{
  "experts_per_token": 8,
  "activation": "swiglu",
  "vocab_size": 8192,
  "norm_eps": 1e-05,
  "rope_fraction": 1.0,
  "qk_norm": false,
  "tie_embeddings": true,
  "init_std_o": 0.0,
  "init_std_up": 0.0454,
  "optimizer": "muon_variant",
  "grad_clip": 2.0,
  "final_lr_fraction": 0.0
}
Below are experts of layer 13 (counted from 0) of a mixture-of-experts language model. Rows are named gate (a neuron's input weights, with its number), up (a neuron's input weights, with its number), down (a neuron's output weights, with its number) and show model dimensions 0-127. Each number is 500 + 40 x the weight over its row's rms, rounded and kept within 0 to 999. Numbers have three digits each.
Before each expert's rows: a language model's description of what the expert responds to. This comes from a sample of Wikipedia text that the model never trained on.

# expert 47
What it handles: Descriptive adjectives
gate1:510512475385526540481569502479550491521416485480466520491440477495536496574479452509496465466489499513432460432482486449518530528516572599478474475463449511592518557543462514494563459529505567515480610478513455574461470479572440535524490501495536492505499462535507528498459580517537522540499446510509443477446554483494487464471457463527547433515446475486518497459538551500460510503540
up1:492426606483501519508466549549479486476518518549566490477515510486445473538529484487496493499492473515473458490547540464521456508529502452544409446493534518559505560578493517422539508455456395535479480536487418506512553567560533444529532479454472517524449506453554506480460526506542515548514432462516484455467524470456479519537529501496469503548526504554486480549601476399491524479428
down1:432513519593513558500475512519504496546483496465482563454512486490454484471557509539509560469563495452534473530490596472507467499582537435526498487525514464532504531532442554449556539459470360480527489514475439435567507511478552476515529518500486503512460518506535483461461501482564412495547453531491578522468498384507470425515531524492516527496487540515459489462487526495499536418495

# expert 28
What it handles: Opening parentheses and brackets
gate0:467466512494468478456483486511474478488407531475487509564469471537460586527487539526493448526525453523433495448481560511503495526492491570539513466445455484487512446578564567504514462441522545503437549522539472460478555539477491520497521559475513486543593440453506553485488488530481512608547470470557549480542530543548526484526449485452497524488457427436453535481489421519534473415511
up0:512531506489473467367513472551460448478465519551418547496423504437532555409506508527480486530552474500492524490541511516528523511524466461507554528539456511490459496548432509448511530532566549507513535441541495494438549466488508521474505497517448561531491477482520503437432525468470507525435584558453515504464569397466502491508476511460527470528494412466548496496519547527479589498524
down0:548550431552490504506444479450552461550440528485562439515506545521505470536547493487552515520515490467537551511538388530523487473470488531483458540514493418510556519581521476506405464494504524453490535513406496450505454523491476489472478557445480538474536432464469492464496521495441522549486592531478583430525494549476496511474498449467567484447493492542537486537465538464526496587522

# expert 9
What it handles: Opening quotes and brackets
gate2:553490448519526467447460476518503480480560490436478593492499485471523509489441403423466526494465449596464508473491503442504517486511491444547497467394544518571507570516481451507481538510541531593481539481490532556499537533564480508514539463484516487534548501539508505473466607504552480487566455512513447542460528508429464488522473545503490534443521482568498532530449489477418489521474
up2:503497479532556429507509528476531490500567487476548475593461580500483495551413432486514533521522495560507538541483510525466466527569566495442499497503388441472502530455449518504494505530438492413478484471445567466501532603473491494520457525482418557457503517476512468555457579448488496547503512494530407485465565529482494502414520541497550519489523490488490486502488532464511532536469
down2:483416472506473500545579492515569504466456501578532493489492500492500548469517504519519521565503526507407476590438459528476507565456478572511474516538540553533491484542480492504534524499447458530504458497445592499498544545455463446517458455490466512481461529503409430433455573499434471543474542487542528455455539424561520446486466548501500507485514470449530553481527589486508519514496

# expert 37
What it handles: Infobox and table separators
gate0:547506461468558503504463492444541520548535518429483526576498556418527576525520470480474416603442512514465540475490437542503526488551450508481480495514446524496555422479477506503499437530526467527536513476469568472466532469573511492487475571565496474552484552516556504417507536490506489491451472492501533447488502529503487466528499464522452574458510407449484482530485469509504601557458
up0:484481545449440549504515476525514549539474557557512474453485521579556497428464475530618521470499480516538530478513510514548527517478433478514525532496463610436461537418417535485500508484475557569473523553460445531494527528487514477490445494490480546543478508473533480552487456497494507420541586585474491470459456445515427524506493518478487524483561449493452530514451501470469454453476
down0:406487502555507529561542492454448507484507483588475526494538484510446476567483521511520522449474480484564517446552551452505465495426537494469471460507531489515535454504568473573538542483482529568466450478459482508403544473416440495475494539573547551510525460537548482521487442512549483458496536512468465550500458542430535560441444507506530492462557482496416517568485510510543489454479

# expert 53
What it handles: Place names in addresses
gate0:484501517520534496437495479546481431492356520501538463524556487568512506485538489510532480610497461459465546515502446441467495570473509460529528505479500456519532547508574537537521528496536487472484476504514444541509544438488457530549432454474425500553529512483564554539554479433471484514493543538413486543442466489490492543530467543536476577434434515465436488455474486540509496499500
up0:506567534543561505462543436514445457553513574545456533519518545439508558521472491481507393500483510390533533502489421454567489435466481503485486486498470507476564520513458498476530475518600514568523499470503527544460483520477519522480507448507436531523551467486580481531534447460508483510439490494423517512501472452466542480519572487478471484501506417544545571485488450573491531536472
down0:508520508575482513527441523499561481487525516487463563512454523477500460541510418579488534447459487535492437517437485516512485465482547458524512505509560520563484514523488474485482487530523508469458455513529459471518554414496558483488533536459455469582538556495424465434444483458501589518518577440558492457521447542566482564528478496544546512461459549500484420546471488516477528395497

# expert 33
What it handles: Mid-word fragments, digits
gate0:551483538445528504494413510448488407461511566521536493559524503464496561525545528470522505531502519504473538532550538525518527484489562502575530492491469513476499474510482549513442478480462551498567546448459519490464498466511545504551550493573456445459497539451500416503578485480555538467479502413485477449428488465515464479543449475456598508530492417495534511472511432407523503472555
up0:481555591462499457533523577519465528502460481452494490490493450506530581536464528528579471540507513451544442435501563490540525467478475487487496504497493511457426446487484481506500497489582490461518535508502453485542485594497415525489480485520526496413614492551477380517517485485530468542471451466469520553501557535542550465487431504566505468461512537534490450528546483474525465490450
down0:542522516497468552425463492564486541489505522476587516532490406525514492462531482544559489518467534473481529485476515558507581502515520560502446500466487561542454438479440564434578464524579569482503517451489521511478443473496566417518482524480426462538521460492472501530399514595484446528519532539500529505518492546441501474453475484490502490448476476467512472500551416514453472532522

# expert 43
What it handles: Article and descriptive endings
gate2:488491445476525506480497545491545512511399495449462473503512516448522454492547498510461533482504541477494502573477529539440458461494535511536489435433498406526484532506453516482478500523583468455509476571515491450544607421509504461528438530495438509499538499509497609450587514499467551534473486499534531513487471511502526536409558529520458454554496481485451530556450487562556512508572
up2:544513511491521515446599503515495509430532479480559419413537486555505450416452478518437503594518473468410421480534559433485501537501509503535475510496562518508456434533544478553531575507539487535463497551526468494516535508525543586466498498445567535443497459466513534460539508525509486478464472490479540498461508467479565445474495473504491520515429539511467514459461487512521533500401
down2:531491490511454565506454470507418486590491580475491486445505449444445536490533490455475501513480487538474498450435504499551561516559524572533514449486546482519432493438428478490488522482553500483457516557456493556509499530459524507496416455528563514487553490510450475546478501446529541474504595521540443534563469541527505494544428482497500479577489483437577535508550421502549470477479

# expert 18
What it handles: Clause-linking commas, conjunctions
gate2:489508488528499493457552500460510474514470472458441479541542486513428550531543477476441460523536444487525459520541499520465547527445462529516450539463513520522533498512551498456467482532515431542527468496526495564510507389517446558513552450501478494512447498534512451581581563495421558520577430485491537569465573525410538524475557487506507551454522487484486476497563504486561515422554
up2:493467541484512518492451503533448519568498552548492485463539583433530482475541478556463506483546526516482543480480438490504449437428491507508532483546477471588499485477429524466507582515402568495526504528488523534495497520550490454509486547456470502507457470531428567471536428507545522487461563558546438507509468520527532524525518430580433579474500448447526478516423505433500475528511
down2:446494491487443500561425518496441502486540527493583487489524572479516516417525574505538546502515468481507565478536494458466388536490512551612510559546490470518485525529510525472562498461448459539453476465441489530514516486475432495523505512504402468463473499527568511492468469498522434493477518520495499542551512539544507473537383530438445461544487482505532551491467546525499487565455

# expert 51
What it handles: Succession boxes and surnames
gate0:453528508471550525445500527554501397451436487494520491499444532502449511465499484535499507471503474484503492435475517588436461503507522592599475589513458509477508546502479530445468475501459476484591473474533517550515539490451470469502439560453515502547501529395488491518524471475496491498490468515518413576522511574464536511495497482551484541563499595463524525533488492495517556414506
up0:569425449528564495597483483455518560489459500543495500485564488493535489520494512443474502445490489447490538551458531442507513505562429488515412457479545455523528490469540388529493485512488548520452466502532420456526468460539533499540513453542452542462493509575566483521525484636506554496525523418453525541460440504490441520507506495491518491508557492557524485527456499511488510522505
down0:513457514534527467524509580548500467486560508529505435519488512485480527482514505443503407496497523465528477417518486500479453468504504391464518503514538483503537476541480553563456587461537476467552461493480531495526457452629532478538508457534584515501477460521460515586530462575466474501515477525475525528496438508503524493498431503539488515428496492443549439459494486494583470598474

# expert 17
What it handles: Quantities and plural counts
gate0:549449539465509472457451535427539540501529508458512523553496473508495585420463459482426542509426518528513555435461542540509511505518461505512478478473505498533500486574513513490511402505536519496535512516561453545414537448426502541489516564514488498588598423500517564489528480578508555501438494538532499489456531449486528508479507484456549517490454448532558489518458505460497462435459
up0:545489547563508463381429490486537502474473506503504468507431529518438475509487499585478472549452497527472469482478563508522491528496581551484507447471507453560540545558526521479510440504566501502515526504504527489408533518420552496513497476539489438510576451458465454501492488573487480412484492532529512576577448452441541528465502493535495498487520509592525499467472464451496442450529
down0:466540538564554567568508504547551426468465549495443536535516564571526504503540465526477494459460485466499501474463499495529418487483521524484578535455508577467514506453515515528547558561458461477551459495550535506570513496481512501447520409465500435463452540485513517493555509459433449497498508417439480519452511536554431486460551478521486453498421566469441494536518510556482496476485

# expert 52
What it handles: Latinate word-stem pieces
gate0:538540582529550561500477503490476485470454426448462469557556500520493440470467474518495536509555479495517420529482446526472517509497446461494549478539514472477510460469490445452417496525562563467526515446526532487427518417489544512519484551472481472529602506530440503501571477608505446524562500556515551476417531502493437494475468555509493483527478488514420498488525519569517496488556
up0:444463464514451435527513541554457464464528482439478515523528470537505505458495552448526483547480478484481460455452539494437483549485478578495578541472575441543509542465503483510499531517479536542456584444486446418503532541508507506533503425488505524577446544456429504507468611458423534561494511487571494434444505481527506533452543510480506539511495446500495514523467429529527544527504
down0:493524518472458490560436541469451455510507545465499484496525488431495450485546403465518535505459485492465475409496506413498471498500495523541541440505495568445550478486531541466478505410521496491517532432475442536539470545412564512483499474513594511453500489539505531518503494538560535556518472530551489512543519557560586524537487538486534417407496478584456527506456501536521520499505

# expert 29
What it handles: Separators in name lists
gate2:507496498498540573472497509577502469513579483458456520454508520461523500427397543485575419484459546536493502544534538486521514531540508534510497493527438476510537464498508494466493487489450480459450551433477487553573454442513572501541459466447486531463475551588566533487481480494442519547546485501537522494405522453490475433530522485515529538498539463484416566490469486433559496552531
up2:531515486474541436466418490513540545434556517506451539487448587508508510477562418528421464439495472487507555525557575548510548557451520487483523526443502544533548474495585495493524476477511392481501473505481475486510515544487558483492498583511427529445498459499431485468464481507504473552480571430458452529491555491505452481490524486567544512475493528581488498483574464470524529485499
down2:523479472463417519475464500463432588473619505481558518540477564573488490505510493550444518457467452490475587488549478553532561546460436407540496535525488463497573392508500512478468485511520473525486518400492496475596482477517499507484529480475541512500487493489459495496453533522525548522482509483455437458539505480485518521455506540457585442499506468467531525527522560555523467490498

# expert 6
What it handles: Mid-word syllables, table separators
gate2:534475546473424521464520507516539449492399546559480518505536402478441561464516552553512503501538503472452447469445623503540526485520490538482497466377496514475533542464457481560530479558568445514511530473426516467507494505457497477552500506498571439487496545477466486495478473492517545548449483524552494459479464466511469550469461518506568489485511481512514477476467535529592520465433
up2:547490508506513497466502507498487509461554503472525449412477576480469534482532484445590525574424566489535503471481523534554492523428526473473474540478490531537484475456454562443480543414531456487483489527528484527454495469567531511498478491454531532461475503443602495542566485561517464395531474573507490492571528515476560518453441552456484476506551495524543489436504493468491434552529
down2:544447555537553482446518503531527515408515448542486475428586509495434488491464505453570429547522481495484448539506555519546485533519560492542508494500455501464408553509504432515493533457483422500529506517483530486556546482518545542458463450522513465476477545435511522555463481504481452450476549488531478578498493562473549528432463544568453479451478515561572489552468515468500432499490

# expert 4
What it handles: Inside parenthetical content
gate1:500489522442539534441428523563468457542521518559508491470477506465543431529601524579483447506513594488516550420492517505489466554447556418528510489525457420494500436507474505493494554523420494497476462531469487473486419545557539468456512507522533462465502501458478484505550475512507501600515475473562520496528532500539429460490483493493465455515495507510532421505578504542530587497482
up1:544515416548477537480470507470499451516565434457561554462542479544493541478535474485515476527439540501520583524505527594490490602484563452545507493563476528589505503490480447474553420464482524511497564516441448438475442473493490494562451499489470533470511492465506458523469516518557583507536475574477525470455441513529496481423475508459510536498555439507498498418464473516501481517527
down1:524460566414539503484416476452546492561461528553518495503514455498548438454594470451548495514577490481456541474577507506462403525516469503515523544480508506495470546488490502527599539430490493510521567533522509530462505479491486443498514482477484504441451492476532467554469510460451497452549538474486516524509508498517392565539505492439449484526438542596484501504514560492495516433541

# expert 54
What it handles: Math markup and code fragments
gate1:484486526473519506467553543511515568486462572592513490562514466466484439528490484585459519500402472478514477440535462508445521463486499471564547532430496512525457481565472540435499532427463554518484524564502429507550479413449480505526474545518467481531458540595466509486479495512542543484520436544467419482497496442572517555538485476497475539562492482481480530496556560460514476526488
up1:525456493505472535525522475470521433470500532537464500493489484452471471454492567495473559477467476487518477426520482493462440520463529521510565484519466511532581519552505473530487477434459498503492517554507430462464460572478555566535533468493489527475507561551496539560529531475478406557519487488564460467545435539541483567501482424613541450531528451498462474518546507494540398581530
down1:557482435426500583512458553453528577478591474514515513485504493603469494512447496504423494498418487483470448484522464481497484495414485533557467529560535504542577492461463541560545429586486504478476537484400481491481484464501547530473534464491477590495542511472479467498450514480557525474527490500511543472547446545540521446466506555519461470504445512507500541474476475537452485533525

# expert 19
What it handles: Mid-word consonant syllables
gate0:485473506437505407500450450515440454485510598514461545467471500516527569542550551535493489514518499508502470486530593424483493461518472600508535517474480495498509536506435614482523530496475542501573439534502482533488465594480524472518524563555533499534490496541431499417512555446444506514501552522463471477510517495446517550510500466586493486455496532523487449486482494506551511500412
up0:487472523450540517568473511529421523498451564518515481541534477434574487476485484526586516499540512438530460450480469438474445525481518524470511501532465487446467478503525453507438489479502542506488508523526556481459556583487578512520532474460582505480436486441541443487506501478624517500577463502469571504486452470497505472567513529463494475379524500499485501473432473541494571521518
down0:478460471494440474489464507551536524514453553444497417471463455520441471517514497543521531522507499564504480458568430433462541521492541536508468538481516553464511537522539492455473426472442548489504422526506482556436516563514462487542479473500460477507577543502481481521467498455591468524528493419492422540491591556520528493490491479614465501472547521523527422537577496532507512477527

# expert 25
What it handles: St and th fragments
gate0:432506520471490549395549545482485550507499491468512470471569496457545426502441449540494539482534519550529475520453565502468489487480595495536526497525465421522440482537464544561506416472489452523446432491473510553536526469531481490495467538486540483510502493464554571486510498494550563514501570543510513481409518480495525483471613501402499522500470449514539514464488479549436548502472
up0:564497527499482501467507464519492476491525483485476481519529493470488531454484463494466500449547530497540486452501567535455533542501487390511558506481534435449489519591588492530556518544398555470525459461516470502486501465621528499480485569525476532401479497472503463596483499503439537474449572463468567527517518411522524454517463516443537537553479559507502482517513492536512476451496
down0:424459498488448544495486476495547451576491570515494482498541456545488493593467488539467550447497463463440525527511460474488506453490473515513443512437532536487471478520583453532501463614520541467458445556506512422533465477465548531468484554535454478463535477494516485437511524480484501520521445537559551471531499527571544507577470504487533511465498513409569472473557449573542499474454

# expert 60
What it handles: Foreign name endings
gate1:488476460509519480561400497492551422457475511495419550531560464485492512489538541524566489560529533484522511510558550488567506463426503509460502507507457494441514485449531439464542510518494528532473459558515476540400474482535534490515528459413491531517490512616480468510553463505534409501506435489461478483514490588482530522514495533533476500537521594530510504528446438503466422521480
up1:489521429475549454530476477521502521541421506501462489464516426489493511512544537459453427544531511557604512500547502554547554418555484501468500550462449536567500498482548581497543488518480460524505501505483479472505559485460543483486466523483558475569551566421484431557564451447520457560542547491521475443488546508474492476534404501492530507484460497481471447511501412492473494482544
down1:503537456472489506527456517491503437517457546483512534411535484492474451604511482492479515491500488482529541446490572475549536529489436531446485492505537413601510488470457536493517493468526483451509582485485464466533488481487545526439524474466532550468580457526491452522555558498572467510543426531435544578528440566420486485537499474535465464481531492470472568509480531537460513537428

# expert 42
What it handles: Romance-style name syllables
gate0:488503511456511461502500515526572532560531498477518444495497574464503558519543471501485464519528496450460541529541536502473461495504511414508523513505531515427540524468532486500501459457485426489527519417468467530463591608473564531549489517511505460456520470566382529532544511493531493546485500504450503458464485507447568542499464450496423560432489491563488546455503434544543420509469
up0:504535494506498478488474425535527505528456507456492501516477520412537552479514558462503449515508431492487518522452533446489568503489502509498467492615442501501494464433500497481418513460500482477458498459438472500464575638517560563408481491512514483538552442514475511507561533501497528471527471552468561506517508573480567529466423472553528516476505551494520492478500537531457400509537
down0:507502536457444511431493514464473445482580498461454488483523480482484551507539492544434460522547485455509484533553524523458542472512534482550470503544467524477490436511496504428486510427491494555459482500473470530580582582489405413496505558490492566506518536458491521503460475502489486517485525477507500510537472529496534481477515551454570534548488503492547390510542359570517515549547

# expert 31
What it handles: Closing punctuation
gate0:543444538456495527484477519466477547523516492485428496422481491545414476545459546508543515495462518523521521519511530549520427537513551493416429413496474427511520469496501565531490516553447474511507591479462537498442548488443450453545454498475460503482491500470523496480466459479527547493420597492508530495483547506451511491566566558483541523482480547539526464497607559536488505507562
up0:518515543489490478532511549450552449462500520543564545477443467493467438513490510449532453476523501554481442464465586500544503481467523495525478535480464549555532481463499452394520476486511445445525502515463471600558580468489461518550414509497514538548493508511482442454509522504492433480526481454553498506501483593497596499526507414481504479449434485547512514481510485584539495549562
down0:509489518451448519521503529527512495512535469550541536516434536404482504474433537564501452505493524516418481427469491449485451620527541518425518504460471493504525546535463538487567430527525503564540465478461476461474511454393491464452477505519455516504499520542500501524566503479561581454474483539511481474513518521453486572510512529440552484494550547595447445531474512495450526521511

# expert 45
What it handles: Word endings before breaks
gate1:589493547536514498495528580541540472478500474523501493482534467442480547467454511500525504501473508470522471399458497488461477522526481481460522610495456469491528568468495517480565445452457473501442550528498505489425456475522563464440532470474524549511520502525512495603493529436453522556485533458488495512558470524482480432489506483570467524539452480512575498590545499513489492453374
up1:482487590442522425538515477407472494512459588439490502473503526516499511522542402472540511525571503443518480534504544542479526482530518452458429504493458503513498454491466486516496493466545452593458510511543466518487457601509520457509514493521454464471594449482573518434552451481504516524506447522525482512543533459476477466461531522500497545535588493536521542384528506500491470530529
down1:559395462548486516510532498520515493533468513443487459487551496484526503437419554491524529538512516565526515462446519527503475442469540457457546520536512523486465476566493468442518528520523500449534507489526497482507470488574477580494560494498530537480587510491493523499599485504515484558466480543432447511496462468483510518440513551497397413368526502502429495498531461525572526487493

# expert 11
What it handles: Critics, media, academic fields
gate1:437549548510537409499520482493554543420519463504456491481526518461486523507461574481469384497477465544524482498503550554496525499432590439510534497494463543414469481501435537503498517556535473495521459494535506556551501489516516465485484566428465480583482537531521532465449526413529556477411495508510456475487519560473593500503532457509540485484446460448520541528514482514509537461510
up1:482520540559575447572499503491472525513516498496511462520480392431482502575564449460516482421561493521552499543468551504501448429538470489426540522454492502510536422484468514454503503430540473503553423478496543541536494508506407532434491561482458543520570482539489511538499484479542452517496542559505453442536475507553519425522542494513515523486489449433485496520535564525475519454467
down1:497584501501557532459570478505511510540482594476478526529447539493464522501517556589446465551491482475461508516570468479514483544575555495453506536548545414538500510456529495483503511504551569487488489444495564477465437484449454539530543450480502461486469493404473454498531514477482531537496498438506548517456511429440439525465526498543468518489465543611458487486426471521453463539488

# expert 56
What it handles: ri, ra, ou pieces
gate1:468498500456538485503518549546511552476559538462485474520511510505505531468467477455554487504544506585478480524502488549488471552503517449487522452578487505500465508532510527581437557453526435515526421510513431489486516508510434565504450498551527449437513547472533418510505455452506581545509456421464554525497502511460458502559514411506566473582570541435438499477525551533487507444540
up1:526454492491483455462509479474458499498503463500502453476497509495435414567502506471521505508462521548554480424500542586563492438492487568518512521497461555473478535421571517492482532489533550442497533481568465548557515580487484463543483530483546524419505483404461542503573405498443488464514568476463480458468501441543504505581467535456475501522459497479494503561447523489566473531543
down1:534500490460546508440511416481516481484609525483509545559514541496482503453482543504434463440567523445450579502537527518470463455479511588511431467526518513598526531463513449455444483494445568482483504480518476476559491524468548507502513519440477474430530487574483490550510498494461493536502474462503443575547547493474582489448425514559460508529431556486483546500514452488483485533535

# expert 2
What it handles: Word-initial lowercase onsets
gate1:501468513544511559483515520474461526464510485523497513419508578473459569513484506447513471393494473491482479526502451470485467474495446520537475538504488556488578546467523444466367546454482605519475491509487517483519477504567481538515510494488525582485509500517595526470449476433513413505451514518490488464520482507536490432525479523497556485517533531525531531427476465536589495590449
up1:513561533432537534520421462481509525485498512535506493514459466493553469557506438437551545492432539535493484500377480439499506474542488489461488508401463522562535503495533507485441449532530510528590501471552483527453442469472449443441467443560570561512502456548486490433507468502496490486510469518585576509464538581491537521527537562502528482510506522517465513517534475485462428521494
down1:510452424481499453547548472495487500524638505437530428462580413436528477618500552528492466509474511524456479529525497524556504495541591505563515517482453500506494435404530507505520522486515464522511527414512504496531519488520484480432481456537474495458431572509554557491484497497563497542497506491480476495482530474517487474495529581526492531503467546468499417494489452479516442526487

# expert 5
What it handles: Short word-initial fragments
gate2:509512490476488531519552495495457519497508520470446528465575503472503460507457488443372493488498494459606495532516508526474519447442499457510480493484526553455492506473516473494501556540488557510455550509491458529526492489533512565473508567462461555476411485464486571504501487478522457558523493647467480514510452465491496505456537482538536436491506419536486579434485444582544493449554
up2:539566494449476497474531516562461438564502530514538475509530548464464497504514494505455416453491502493477481526536418428483465588469458548499546508528504473505482518453443492473505510462488523521462496485486521479505524631511457429476506501453448559434561546530484504586465513464520405521511484558559466491461520481542482611499488487516548506573443474566504511477453486528487549471525
down2:512474511528512409426512581468534518540580448491508430456520464463475452460519529560555496506596502517473467511480522442434466477569533557522489440529505462563451472521575520505515453540442503450478546449575486494563565494476518450522556507467492515462464446464540511552469571515487490493521478440488449538499440504475549526485558548555497505475512465516523541466458471444498464551506